config.yaml
router_score: "softmax"
normalize_top_k: false
balance_loss: 0.00481
router_logit_norm: 1.0
norm: "rmsnorm"
tie_embeddings: false
optimizer: "soap_variant"
grad_clip: 2.0
Below are experts of layer 6 (counted from 0) of a mixture-of-experts language model. Rows are named router (the router's row for the expert), gate (a neuron's input weights, with its number), up (a neuron's input weights, with its number) and show model dimensions 192-255. Each number is 128 + 32 x the weight over its row's rms, rounded and kept within 0 to 255. Numbers have three digits each.
After each expert's rows: "mostly gets" lists some tokens that are sent to it at least half of the time. This comes from a sample of Wikipedia text that the model never trained on.

# expert 13
router:163118137103076148099130121138106133127102118118112134130167144154156121166074086109129143132127164113151101182085107165147070199167115151077129163129098135103143105098067118154113094156133092
gate0:139123165139126106172148117138141168139158133075152106106091159146158162130072148186174096122163146199138221225097137148095137149091090135178112184118092145156132115096136097101073106112123153
up0:148142163104139120145141128135095145077172158042137106089100168119159163129125176136139096132157192140109147209064146169133141152163046101141167127136077137121118179080112121159100177152106160
gate1:180165101134137123148127095120139121171095072161102147149164081155141140189098198144146106119153122132113167160065146113147059096105135118103119101125107107117156105152085110146162142137135095
up1:068123142069125100105118168159131176109152125098105097116144144079112150091129108144157224140089135110137097062136107091130164099146111130133157134111229171130151119032123115152107120111080126
gate2:136098144165122135095100086132127072144132173073108090205139153102113187140118131146185165130105160055081081083107152109171060095144173130064223094189127118068150144077109155199077103113137194
up2:182124132169132154148153115196160115168158157106154127119181089136171142068135084119141159155081132157126124139126104166203194154163174106126095076104128132133149089132075133169159108119194154
gate3:101047148149102113162146077173141097134089149139195174120131088145094139165116154105173098156150136152084118194133084120098115121149096083111150133094132158153109170136104089125112130122110065
up3:065131139162156089115153151165119075159121116159146116122063181127126143113198149118196055148064220072108156111114164133123119153096156101148118080167140115074118138144079175096098169119102164
gate4:116127178138154099139095093185121097111133076145176122069093245130188172098121063135117157101139097165126102133102112143135173149119112131106164114114091114064124142157120107148171129119203191
up4:176142126155132116071098087117120067139173122181112139179110095097099140118114100118105109126114112171125173095122103088191143097088085152130106127143142171135172119152127138086131147085086068
mostly gets: "Sh", "Qu", "Kh", "Gu", "Ad", "Ch"

# expert 23
router:094120155171086120194122067145172074137050085152169089063129168102144184122166128123160168140138175148139107104069146166175150182154089178156158107176130159139113072114113093167131116172127111
gate0:125131125119050152064105151150112068171145082132083172154157112198132100142098108080133129065162136195121139129115128172137131172126100128144145137212146093176194078198146143103133136108038044
up0:091120173086127149108135144129161104168120130107064173159112131124128072142126100180146157090140131157127110159127156136167104117121074110132147120185122114174152127191073192081102133120103068
gate1:179209153123161091141112131146121123123111123118093170129140173114096169162155136154119135102152190136139168142135172198067149102101107111097142117155128125127069167068151147096099150109117146
up1:124177124148140067129032116144124097116134092138118149171152152100105147118124148166073094154142128134110130116110137157085063119140105145103162142117156126157110175125110083115128186090121112
gate2:125122110093127116076116083095170120149135121120128141126129079125165148111126153151189139180092126156163155101129115177094144105143142083067137131192094081138092105160164208191145093122150092
up2:133146191170115143132075140122051136149106087141161140154130158113166131158183072120062121131113105092101106189125137093111179150106107158140069162078172133134143103155135067165129150127065170
gate3:136089151098151101110093145127144157107082138135155073119127154095109156126125139200165102106159139118035085145143156134086127224100068103094114101169067141157112080182166132145094173102104111
up3:079120129052092186138163120113174157132117161171114112114129140115119119173194135126096127144151164152065070165162112122071149086060120139147139089182103116090032132147100136142196150137124051
gate4:097139147164148165125131095168104084116101116089122153118084174150114153107132124078063155142124097131135131097190172122147126159176092106103145084114088140124080209052082139127158086083121136
up4:174131121132097173154144120075159155124089086183148100164187118124215176104134123118174141143105131186200101103114106133140141097132141100085139179155135110106135128140110098069106131108116171
mostly gets: "=== ", "== ", "). ", "\". ", "==== ", ".\" "

# expert 14
router:129142087101149180116109142156167138117091116094096133118119138171100087138122093104117103117136166085109169077085135120151118146148165109140076128113169112160111140115173100060166128117103143
gate0:144124112162147137071110110112170160180131122144161197148170151112140120180030149174063109195126109129162119121111138189146134122121140146217155117099139121131122136146114132070161180105170151
up0:124125087124121115141133156062121087137113126162099106162140142151078142180074147121115069181116095123137143130124130158131139153103166126158128114143122086152132137114199111124139170129141146
gate1:077151146134124118131181136141141130107121123116089090089050098130094156137139099127127129085154152189161086151081162157204126108119197101158127078168201060134176094099068159117082120115130092
up1:116145143148127148129109122149095142160148149161152171206173139121167126109125149145118107102099096108088135091129117086032180189151101155104049157128059227127116135114164087118192115163125126
gate2:147129095157175140122081188146125093121143151098085177152127128128162123129132149131160151101112105064124117076119184104139157115075173157139133046189152126116170151112112132137150140179068126
up2:118047135102113082142149091114161098127101172120155129135164089133078098078128135133091135161089201107125149140142151189124125164114107139138091186132104195198213118109144127130124154096144162
gate3:133146140112180194096108149131151104191146114199135136148116101147105084188086101131143081151118085111092109089167154112119094194144176116180143163076145118143157158100076209124077101156140173
up3:139096031172142113137131172081148168118092142117158147131154118130164111066081156105080102140143121133107112123148086095125113133126162157163148037155050148115099126090172115100126123128110069
gate4:150160162127126185113066121147164248103160146098162138156145153129110144165141140087112105138098164112131070100065149164125118049216077088144121116126125114135129138094152142105121175165190170
up4:110153129151145098120132057080125124089118127123090090139153119160094128103113131154077116149081126057189174171133148087138173101065103109102126150112141125078155085165127109079079159088151129
mostly gets: "No", "co", "ie", "ina", "o", "no"

# expert 21
router:123117153100142154117161127135177082146136092158138208152080074119152117124164098163083164177114169095136213144127119177127156150145127148073135112112124134133170122109129124138201113090135175
gate0:106155138135117038097114138117102150183096165129174138113112115180132097211148130094089178186148175049155131123090121109193167111139152124172104121090089156149096102146101173136156133071123070
up0:165179180114135173186152073136117177126108175099115108104108077098091090107106129140129109164123158168092113135070140186136166170114088120119067189088110128120135140164152169136134109164174121
gate1:156113155176198127130131138115147140122103157132105102099123151096115090110147151091166084100104093128097108163162139102089059153123065113112111149138115124075138063122162145126099124146180131
up1:135151081081113146149153106080141118110095105131164155164151088122097125174052151100160106082153114153110127092151054129119132110143211141123075107156130117096159082125136103133112133098144125
gate2:139098099102161131096170105174119103137109100138117152144095125152137120103111106132170180165108096175132181210124139123119137210056076114124132077141078130089162136077152129161076139165166162
up2:130116064069140101112112090185165159098153122084181134074154203186082104181149102083104111081121124112122154159148117140150174152076163119119187127175163161157145119102071139144106094135146092
gate3:207137117152155105167143182128180142118025147146108091150109160107167143115060091131184207168102094146162084151143133116169131122099116158111111134122166142153132156192118096133105140125140085
up3:099142083144086117129110102152103135162137094096163141079108090181096133136152142156055029070126146145092137097087111118119111130164133106111120171128115159142115136070188172162117120125093186
gate4:132114158110112136087155083122188123132132146106136097142200077145118123162119182182087125142121100168176120117110175150137171137150174103143157138145179155059121169127100122116148125131167087
up4:089193085171070126155089204151130154096135115084119163108104136121170137100139085105184058101115123145101120136157088105104119087136129152128134123143099081168122110111116135134126113103130168
mostly gets: "|", ")", "\".", "|---|---|---|---|---|", ").", "|---|---|---|---|"

# expert 9
router:163121177198143136132104145127121121076131201196148112111085105065132106115124148123105151105106084137117211138213150155118100103092103135131125059154093096134155128052103061138150132131182194
gate0:099088122127116135087125111108107041119111102082221114135146108125186053076085168145127159138106104144124163095109121107163109180129160073174153117098130144135093100141099134128204160084132111
up0:140075134162155107127161128051130087131126108122175112121097110095096141093112142121135119132132083102200115112146111124132136139115124076103112131123161101095104097075134099104149117122139107
gate1:172152127197122146170128113161121172179072096105101123170117051146122038144130107185145058062053107130120100137155105163158133100061073144183110139156148083112127070181168159129131149149148119
up1:114049138135162158064137155145142122118084140144131164125125165152130093111161096113149116132146115103137121121145158137100124109150134122127107110146117084126200126126076124135160133100168129
gate2:124125211104141065125174138130104077097119112121143099102166114140154092150126160145118141144095111122138169112120169144080112148129156105165078184155182106133095119132159196114175125185007077
up2:158117173129124102137068104161134135122087180134123065140097107138122108188189133137172162154133113211153104206124094147093199127195111158083126117188146110148132131122164120092145187031174130
gate3:129095134129151181119086153111094130102155147087149143136125089122112132153080123107153120095128115109128108096111115144116098109020147126111126108147073171106127053156107127131114087123125074
up3:195159116123148112125142141167101093087148173127198121109133100108132128186111136134153103082139103086158098126143087138167110155106086147072125073146132158126131113104146083103137063116098106
gate4:152117110116153187089161188119165147112155141163104126108046137184067114104158119214129091156080119149065055124137091132113158168171117105136081069130114107128163149127063126081131133127105197
up4:133197117119120177044118130130188064107129144113115103125076150172074172099137137129136062121040143165106087099150130178146142099119143095074154090154108116137108083123084109107090100133127087
mostly gets: "members ", "people ", "role ", "games ", "served ", "players "

# expert 16
router:160121101105238133061173145124124165111115208180099133148168151132107133156159122197155112098135086116169171109138143126138125169119149065154103162106176134166134084088124162122108089102064125
gate0:179072129136161109164141158170091136048139114115123177130136172142144147150091166110154129094210142122117143134124137123125163135189132099113107083102122140124119102170062097090150090125093125
up0:166135160121094127134080156159151114101052148076105201141130175151168115180089108137103101150220134092211092099171136135134141111188140117171094096113108129079098135148115129107128139160138140
gate1:064090106067113169130091126196189151172111102161182126104084069129099124130173154107125155068107127127186133173169105155151105139183103119092165121136116089137128174038129116080100153104085109
up1:174137144120133140179086160160079175134092140168087157117131147125112127128151106141094129148070124149184111085145111060173071123147155068137131090152132130162125190142198085139136130161155107
gate2:158080193168148123142098104143138154127126169059129144150124138139116142129138152154106098078197129142094124111077102108156173161144088179106052080147145108102122134131122122166126116158195165
up2:136152100106121141155176077134081139083115058099100078127179145111129125116111112107136088103104123087135163153118098121091128093127113164142177115136094138123088117119082135129141101137110146
gate3:140117149120173100094103127138084150141166124100140145156118107133156162184087103120147099156114111126153099160046041161145126137165172145161129144103124118113083153127131155098194112157127164
up3:192110131104131134168149163067091232111146149122164088085136057056090112117069127145105091132061086135144154120144165120090120103108118125109180142182104111113095161150172112159159113141133133
gate4:160152082167129113154146103087156145106148159138176063138164157147124139144083054132136155134091165120121130200052060175127107138169076122141129086100123086145115152099115095113148192132184098
up4:134178077102091139135147089140127151136163183142153082128137160099099104149188118123112126125134158126123120181112095177127081056176151136099096084116170102094180125103079119148119146138190097
mostly gets: "most ", "Total ", "several ", "many ", "these ", "some "

# expert 10
router:118202147081098086160147109119135172113095163116073107164095115105155142164093147169168149143157167108113190132087123137102127173156163184136176128112099161082200184197180071073134133128174150
gate0:127138143104118138162128076201177101163193069078102132183174099122114087143092097180132145115097132168154113136146143102123127125161157078124175165115090122180124122170149121140122128158162079
up0:122124111186210150129135208150115135175115125182164058137139166171104135083140176106158091120132149081102125111155184114192114172143111126078152107148158145091157079068096112127067144106126154
gate1:116073141063172162110111135125123129122132156198081129124089119123119135103103125152170124122139090090128144099168136150155149088104110116169092131139188104119181097118128182149203139172167154
up1:116123099084149091085119129153141185161143118082099127174145101124101104163104137116137124137122116152187150045150154111129158139117107122156174128138090142120066131148126107129085154127149130
gate2:114135126129136137151113130201103166117148120128107102238115104154064116114134093124171097111146174136155113091120143151177145160205139143154114111136162092170127150173096114098123069112101098
up2:179130131127163079121163138121088124162177094117197146129064128080141113111150109132147083100117083113136169077172153151095141131097107148154161121122169098122138142154161116126103203144116132
gate3:117132104141099117146104080108095129142151129140135123105038125164107152130067163138176105102089113084098122133115117180157150071135185140119086142137094137151073121082115141086130150162113084
up3:098179192130124095130111070069117121157145129150147115089138157092097144035107146152222135110104094126132081152157128139126135147102150099160061153138080157128113091137104120139113183091096138
gate4:108106169143119125084125146173119119119197053150157166144165104146107132082120096159105140153121181097130135156138158159080131163125098139113090144091123104077086134121077147105158130166181132
up4:119092153130174138113117170117134143073123106137153229128109100130126111124120149121086137108092124102151146163076108140084098145077150152128116143104080201102162122133145069125148168125147138
mostly gets: "when ", "After ", "before ", "On ", "after ", "while "

# expert 1
router:088104076167150097120128130114094115126208103128146118125157114149154136086118108130175133170150196113123154054121095154114171110089117142137096103143202124132112108128088167117089138164140140
gate0:067112137135097118163099112103141195120176178144126096126177146112104146179178180141172153128108131121136123193160058098095155108176134129161161096117120094163104113117095089129136188179122094
up0:141128120184117136118076172173073091084157104075110154119105114051139137082119180129104131110099155144159142138138085198141171192132109174119137151157155141113125069129146152114116121104098122
gate1:137084103170136109082098090099125066134066133107180131133129101117166160161158122128113060135147116096106132118085155065084138090105165133139189173120113079104161166192151127201167068156130178
up1:119157137070140161145160143141123193135140171162089147093154105128053074049105127052142137134121102161184110145206117191127124141229075171163083077114127147170132122062127119080077137090116107
gate2:150153145167139127183130124089138143107120161195206102141141098116173098112185081163142127118111043136099127079096095143101134164169135165104178164148102193130116153123126090100071099106139075
up2:135121076093133091183165096117131090127127142147169099138097106125118123126108125174094164221138158133149141100115127115086119131181124134133079128133136144098103108123128096115136098103120152
gate3:141101195130094184104080157160147169096129154088173044097116102102184096185120160176168126148084098128127173134072162182141141171076112141127120109129166088114104131112051118129137188137110110
up3:153079188116106171138105146196128121150151155095121099181166048139147055180079137148126124099059091110056139172121113189086149146073156153084113142104109071130140154107119085121131172136133093
gate4:132088120158094190112138109159194087130106121106109088131150162184064139185146139133126133170108129169147159130149107161152153121157153059125151110130139162129092143118098185121145133201110098
up4:217100121164119186111118127184135110178153150131138086081187129115055138123146141127108144186103124162108152126119113175182141124194124114180135097145105113124104154121149174102127107154079123
mostly gets: "have ", "has ", "had ", "but ", "could ", "having "

# expert 22
router:105135147199102089129117138146173110150147190093127102121137108105094120125104106122123171127131112130168118121163150167132140052130118064096152164083038136116102164082138165096095128129136113
gate0:103078107174103135171035174172079135110115068145157122085134126145090134144127098082115091107122114179119149077169128165152129108144150126088061110098187141124080149141119187103194167107108140
up0:143103139154138102137078078175075153118111113174149128126078139144135145170122128128153121105079140078117155104184172156148165132127116157144146119143186118054062123137151167156111127122166152
gate1:127106088138151115128079118134133111087123099188134133121100101117092153083126126147075080126177108151125097166100112182177139088117083137149192156132099136124150195134091139145183150191108132
up1:148191144140155182115122161124136148183145060066113101173148086176100123160149105123147119172085086101129157060158102134068138111110138120125085135117181088117046086101132093122139139106154150
gate2:180075131174163175109060146132145112063124174129132163129140120170130090151073128149150149191160098134164161121138066132102116094092127128032131081175107115108186157146105129136187174112112156
up2:070095086111125098160141124174163125168121165125112143082144096153097154163140115096099123100130140164108084088086161151126142147156130134170149139094187127203094102118124135111126122107119069
gate3:164130108147150142185101098096123060119153122150103122096136174106140142121168128132119103095175116154144155158139077093143072206136176115137133106084160145115116091109171110112108113128131111
up3:100110134145122186113076171105094081115153201119130133089138179122143130139136145186072169135152119163127155145106102133175060155115154152132130119174149105051134077124128102166166072110134128
gate4:140052155131131148145069144094206146146151125133138123124125097125115124109138126167091102056141152099150130132123186126132186088110160175126117080171138119148128152135089113142137141115145062
up4:115097106081129136082177149074129114093091145105125107113141128164077140175082160158090139168145136139142155174127133088115076090178113114162121138138101116081164109140145187169141119136122103
mostly gets: "due ", "moved ", "According ", "returned ", "considered ", "wrote "

# expert 2
router:099105127104092099149143109097120144128194053094118131154166149094160125028134085074123132119125122154073118144103150117132123160153094154165124140081176149180170084124118149190088095115133148
gate0:084137138163167131082144074131114091073109101162124120105123106117123155121130133143124108078084133145096142111100123184097166181125140151128127165137100098112136139120177177127142128154126116
up0:120122098059092091097119155130130194157132120101159148114133150172138179094102159154109105180114114179164123172113138112194095087128140112116174152078165144109142091090133156075155117154110128
gate1:119083222098139058114104100136129161136157131098184161152141138125102137179091119157170117113104076123098146115133118162123097157115168142104148160142092159141107126132168118177148160123083129
up1:149096132173171144146155159149169141125132152096088129057176115098110056120165142158107137090123139142130146143194118101130101162139114103144103095110161125135203132110156108178122120118132178
gate2:079114200095154155195121212147126150080147125137105129140062127160116149095102148107076147135181069153106133126135165091118134167152154119099179063133210143118178163127133116135139172112174122
up2:123109133132083090147141132091174175114132199090114111150117170125095146131104143172158188203186130106095095097106088121119127118137108118120090091129157092092145120123079151118108137129080134
gate3:098157126095132077133106101157121092136136095113073119131097100104139095134184158099150154192133099103172101126082165121112125120166148089138146164120094179190212157144152150111234192126151072
up3:128156146098123099104134128172077114105151093070062155154114140141089067099179165093163083170143110111186118128148120095124129131124154121106087168143114115122192149126140160133132142111187114
gate4:096115136133120125104114146131172122166092152129149129130157154181143128184170101114109128173126093109107126120168048082052171117154147110083099126083149154057134118136131118145133167094139126
up4:085138116150158139097118121131175154183093160137159111087179148112143121143137133114095084137140107099101115072127169144068152086178188161134096107096087147120074100095174126137107175099204176
mostly gets: "–", "−", "+", "#", "⁄", "SR "

# expert 18
router:132133155141076135125107135193124157107141100102152147109081153146154121195093096155126180183085088094071084093104132071104144095103154102098128125147084084087114149158180128144148173084163184
gate0:100088143134125145140135111070110134128114162079133139081121117085072093076165093136110154079061150136075129120141154121123181101038039172102087113158071102158102143135102125157046124140096113
up0:101143117133125170116104119147127220063172093136099134145123082148103172164145139106131106122136084125105086076112125127095175155144223116154102141129154118055092132152103079172162205124150110
gate1:084146145151121125116132147103124099087116102172141091164076118167124164194142142099176079105129184089127158111128079098158127056082107145082131123120155050129066112165134133105126087149127142
up1:115170099137119117123107135109078086128137106158126117127096145132131160182192167101164060115118168122095132117097106088125131126091132143041134143148165080120072121167160143090077064142095142
gate2:221082145091153133218169124112190087103111168092125118136133173135098121144073105057152186110086133072166186138148152158129138082147125110144158129132179118113144068120110170133128143168121119
up2:052158097075091047207141126190060204156143103168169155152122127108179135103225132134154079129103145124083152121072117093100119137118170162102184157118146121110153187164086088173113152144106129
gate3:133092094101197091104155130106141063114158146107116143178114137140158120138161137142120079147115150177101098173100108162108146179099060119109134110057096115107130157135116175162132143131120137
up3:154157199103105135047127097101070151118117200130121111159151084134204172140102128130114146109110172205155157120168169092175156158136108128188067114150128155055141141136153113144152114125119132
gate4:107182121097091127144145148100186134158179155173086103142145128204093130169119077158109171156159134152114195130151174129107108152105141039090167126129152173120154098156093107115116104129139138
up4:208106124112116113180105149145114071169159165126162097172157134164132122139155150099114155111153162096159096112153144120118062098117149085100154115157124162095149079143118039178166143099108165
mostly gets: "201", "197", "200", "198", "202", "199"

# expert 19
router:143122096100084061156079162052078141128147080148098128226117123181107171135127115091132077109081128101146188142114119063158105136161055121167128083161127051111048125087124154118129162176183096
gate0:145145100134135118154162107103092159207081098084122077137067126096104161068153174066109097147101173111102142096127145133151117152172153129124132147167135094143183170125126171141088178128165156
up0:020098156094117123106166111043173113142109126146144163126123156193178102113152097158128125069211121118155088088126112100135132150118110085111135091125123122043132142159105095148189101124074141
gate1:117145169166070190115163107125106065122129149157120135144057168150154163046110193090104086141173160173157076141125133131111161176137169024136104121144111106114102188117164159137113155142125133
up1:141110151164120178118173148143153144187185122137117153187089153174169155122077158141118126186157173109114083146149111096133147160132174071132101080048136133135148199142162149170154126162128083
gate2:151139188103082095096116123124167173154141196151114113071145131111110136180111150206181132188128087061088181115166187147179119092134185083116108113081138169140155175151106134136136182125135160
up2:120085138106124170154097183120096088099087097102112091130120097111171142106115101118160137085095168169062130117108168095151057140128106094120128167154094108144091111100163140124126120099058138
gate3:057121180158116144142076100129128133103142079060164086165133174123062154136160136183156121184052168105146130086124148120163106148081129106152126166182083121130141116138107126154093097101178109
up3:147099157090100121113126126160146132106080114168126141101066102210144083100159135072092150138165132110134089125069131157117133090133117048168107116144111143107145138177162119147116083141120076
gate4:132162219136051136082130094148090112109138106136129190100145158168094161140114146094159156164153095110072114123065130161082171136158148125085135170160142099098111131129110139171061099117118130
up4:098129106130124144074117154130139137138186089128136148098153155139132101163161189167187171111123126122141150126114094151127137103213182089124129138072123088114106123106182114091079116115078108
mostly gets: "un", "up", "Un", "over", "under", "long"

# expert 7
router:161117112159131123164126162147150112071107106189104110169141118096119096144153162124116135158097111101137065165095109101123127147151096133139175150089110128098114121149155129161114125077118042
gate0:175140181160114153132134153131070108103166138190106142096072165101128086209248170150138139149128190095072124104175132134088139070146097130148155074162157193136130105156173126087136137136130128
up0:164157113177082169130146112130100169121137112135069183111120116121121135202202154109107173151126087148102105109133085067099154155070160141107199097094094177139100065114148175099147167077126123
gate1:129088117191099124089131114094172103123148138131116158115161140119153105109155086133126130181139138144169094214080147127077120160133130152163092102083104149091154110145196104148118132122164133
up1:182129119160127093078160112049141176126128116129108141088070129104120140090089131161072113140067158123114098068094065142193130175156084148124211163177144132114115123139150172106156086177078100
gate2:165103186111139115129061077120077152071159131104122125105075090103120134179155125126028148131134103091103165166135089135180111149176170105159128106054159124098085132100092188112134096125129147
up2:131086157105102124128126112154118150112091163106148110151182137153158097162145185137124086131084108184096128190109127123107148117095166081168150129109185158080111156048089129150177149126146105
gate3:109154067103090132105128162192145138131164131147126139105092162181118068161101085118080104141196157119167083123114150047087108138079123163084136153101199093125073095083082120109126141122155068
up3:165076130093123110096175093116153135165143123206166123096056121150144103165169168145138181153179107113092119138077083147174140153107131110132127137120097077064135084143063090110173097123102103
gate4:107104134073087127127102176115172075170091156150061129152112154122107170150138183110127117079108121182094111142126149131125148186130211127091086112108149130119149116104137082112116150080139089
up4:108140106105076151141119162087148115102235099148134147066121092131104107143142132134124089076142147158075129112166125048098094172121140126127135127178157156131103084144073133128123134101082164
mostly gets: "= ", "): ", ": ", "→ ", "', ", ".: "

# expert 12
router:116150074099104172126152102122139110140133099100094096079131077145077158141131139134115086089129160161127111143121135093134153068111102095142135148126154156134132131185090148119152114153077077
gate0:125138140133157119121132176145071137154186122108103125200080148160157132154100080161167125097041139129114133119168122089124131141093105157140105090182103127114103150114088071102177201137136146
up0:127125083125117120129113154115184140103184116145122103155130092168130102120105048117116156076107136188070105136117160121116144213083152112162088155113155096089111113125113148135156120051125077
gate1:112098058150180129104164172159153066162149123078093163125151094144089128144186119107000093115142139164168097116153153061117133097107132126141139136136130142140157093098108115066108145192128099
up1:114132085134112149128087145135142121125132152127083188139103169073120161103100120055163143168124121126189111148155109173079103087111043117125090140167140160120029139136086088123105095083128129
gate2:103118219120210097052139127082143142140077145125187130099160130109123112090140104117139126109084071066105197140105142116126103149123097134180119178153101108140104147162125138134121164075143160
up2:100129088128080085217139151106194095111166113149097157190149146139103133182120150099082042216184127138131058096137117123101105108137114104121108115149131127115121166126148115105113092168137105
gate3:121106078114136072138111102134133190154163114121140096126140072139139085113080076052168104170149111082147199081105174189157155052094200135130077078121138143146122156149142138137104172083105181
up3:081165108115061102112106178188110138161107129089160100215090126113097150152090105125191086139121145121175170138161119123213138104111200127172147122200177165182169115131128121154128178076089140
gate4:154116176137143109188085149079137149190138099079117124128096151154145168121137075160086134119085183151126076157119096117109139142113141116067125111141155115151160111160129169072092160199151158
up4:123120123092140145087154084129145167090087183134125146119109117098143058140113142100132160145117103099119124091104113137169137138168133169177133162069103128090095137053165089128151096079155126
mostly gets: "[", "{", "(", "^{(", "( ", "(\\"

# expert 17
router:136061146128124144065126155084043139129095174091105155079137115120127126131067121157107099204076069138156073067165095122096143128150116174094102164121233120134155124085128145153145064172072096
gate0:096123197128109112127107119100149113136173116083153008103121116173145122130146169141075095130083129142064183167072092100137118059133173118050106159104077093056146164121145136149136166132126138
up0:102136102123096117190198063134053173145150148131125131135173092132175127158125139089115112120107121147107114094187152154115099123110106127155125090114127057105085149112104127168128123156067132
gate1:178141068103141103066102166118093134156128153157178140136140064088121061095102094088119126095142119191138116151118119125126147113098173140086086151072093155118167087126048140097138091150108118
up1:113174135108124155109157150169146137130046137148039121125169220167082125148107181116120173151055134098106150074101110127141132088141130074165153156137112145081126173111144186123120079056105069
gate2:140179112080118147132143087158124129111145125087114127128185126070117101131083158106110102076129075092125104076068087129116175126162154206114125116118101165060082112105074122132146130173145106
up2:161165119092163159210175083142189142174097097169116085112121173162132123152140107169136121153128138097104134107065032121141138149128103198155089150117093110099071149150109147107202151120150120
gate3:128088104083171093083094183131129151160150154069111164094193159177139146160155156138163171143114140141133200096094069163080125108107095165136119127062106099120152156113128168073104167085158136
up3:140104140185119150129114089099087171072156167170152036153110105100109114149137170126137131126128127108195088145148160140093140148127168173096080098127095152178141151154109161129148098139163131
gate4:144096120106155167102159132121185130097168081172175151123135122097115180111120132133056080129136157105102136145123185183163129145129174110168108152109135129094108120083156148090078087079124124
up4:113143155044175181102124126146127051146101149185167093093144158134129060144066098086162072147153116090134139084106147120135144058107190194123127122101131192150191059120153147112116084125100129
mostly gets: "FA ", "hawks ", "Cup ", "BA ", "Broncos ", "NASCAR "

# expert 0
router:089107158160071157132161141141113154113156156122169151124154141152107141073063172174130121129152126188136106128138169107099146101073125089117125141147175166115142124067141133120148067084113112
gate0:131131153139126185160120124142135184094166150173101151166171106180049178140148159137162108154177137112168134157132173128109162063097119090106145101154065204123088113159097089136082145114107122
up0:139157099073097082083107096129151093097127162179154130084130033087117158133146089088103112140160110127149112092079179166108128123073135124134127090142139131141110166132094069139109119182166149
gate1:090139149107192171076131182119118169104186091145060172131060157120092143117156134074089138086130165173129142117149089128073091153121169101092061132141131156132086106192154135115137140113082124
up1:090170132156091128138130102098137097164150134162124118183142153104110153119090120169130204171142164120138156119154145109145160125130097203145134175185137088131188113119197129148067085063141184
gate2:134045134148097174175097122171137130161092156161130101148211095116076127150159153179106121156123125186126117103146150112084124079132118113142170152111143143098117132182148159119088174127049148
up2:108175107089092116131172086068155137098066139131155144170043153153146150086112124103159169074073106089091152157158130113190172170092156137080115102129124099163184118139119114150132082129139188
gate3:107129136143110112181110111193154154089079131144142069134134144120091171128134135117083169148182119127143158132076192136167160129086095057126152091208122076208068066103156123170128144049116149
up3:142131141121114202151117150161137159062141129111192078115113119121121163152125170122105197113169153104148139122119144105146165077116122108120097154124160121139103121181105101147134139098105159
gate4:115155117121171132154163146206115141092138169213089115162146147136115128167049133107195090125187093086103151092141114161166136082127132161163139135175179109132124176109093158087142107093120131
up4:175171096164151166087125175110135109146137119131133132035126135082158128142165125106177120136128144150040138162138127114148138128131105160140116152151151130115169137120129192101130107160150133
mostly gets: "Con", "for", "inter", "par", "Inter", "fin"

# expert 11
router:153128133031164088152175098134121179130117098100165157147120088086112082121110102118130103122061111060186075137105086133165102024149158159153123184129103088110088092116091123121153142134117147
gate0:121115127117091163057137154170210089107101176137135061162112112163162121154128150191128101131052154102188104115115118138149134114128111114143105113100103157126157075124167112150113131152195103
up0:102156132123135185106108186128179107150121162176126122143112152142175156138129079162107099118090134111186078127133091117114121150122170128143127134144117175119104147080141100124160124186193083
gate1:161136124146167204161115148129158178117113125135166126212092172108102145241123094106122132125155138102130168130149146083114148119171122156165144131099163113122144062095135127121126190131132130
up1:107159133102111107094103132155145139142159116180155131158127133094183159146143138057062161111092137067183148116163163170088096128160099174137175138119121105170131129077108116129105160146108076
gate2:097153123129101155140133101129139166116182125065162107092080162122145162069142159119131076137139182089154187157133156158135100131150105068140177133115172124155125146112062092079130127086075114
up2:134190133110169172136169120122115129110160116079113112044096118153102103137165157115114130162108146093122171117089157083144100114198103131180142079114177143143098142124098130097131194130153104
gate3:126082160115145149162128139147155100111174169163120153152195127119153182187134108089095076132124112136171150126112143190091185168107116150122100135134125144112131063127119082139156125106173153
up3:150156120134215076126141117109119141072134143141122170094142136128110163125163105111114144085089091137153145125100108151108096166095133150125120111160140145127102092175139172161136143101110120
gate4:094127084118141096171157097106145132117137113071094155109147090078140121148122173142157155161098165069132041097115130154169097142125114128113082135161137073159127091113049171105129146149119122
up4:114114114194156083136122135165159109155133127112090110129151142168106121131115086180135070120126164193130112102080095149139124133176110080111130145105154164169162133120136114176102083127165055
mostly gets: "\n", "Binomial ", "Great ", "\n    ", "DST", "Loss "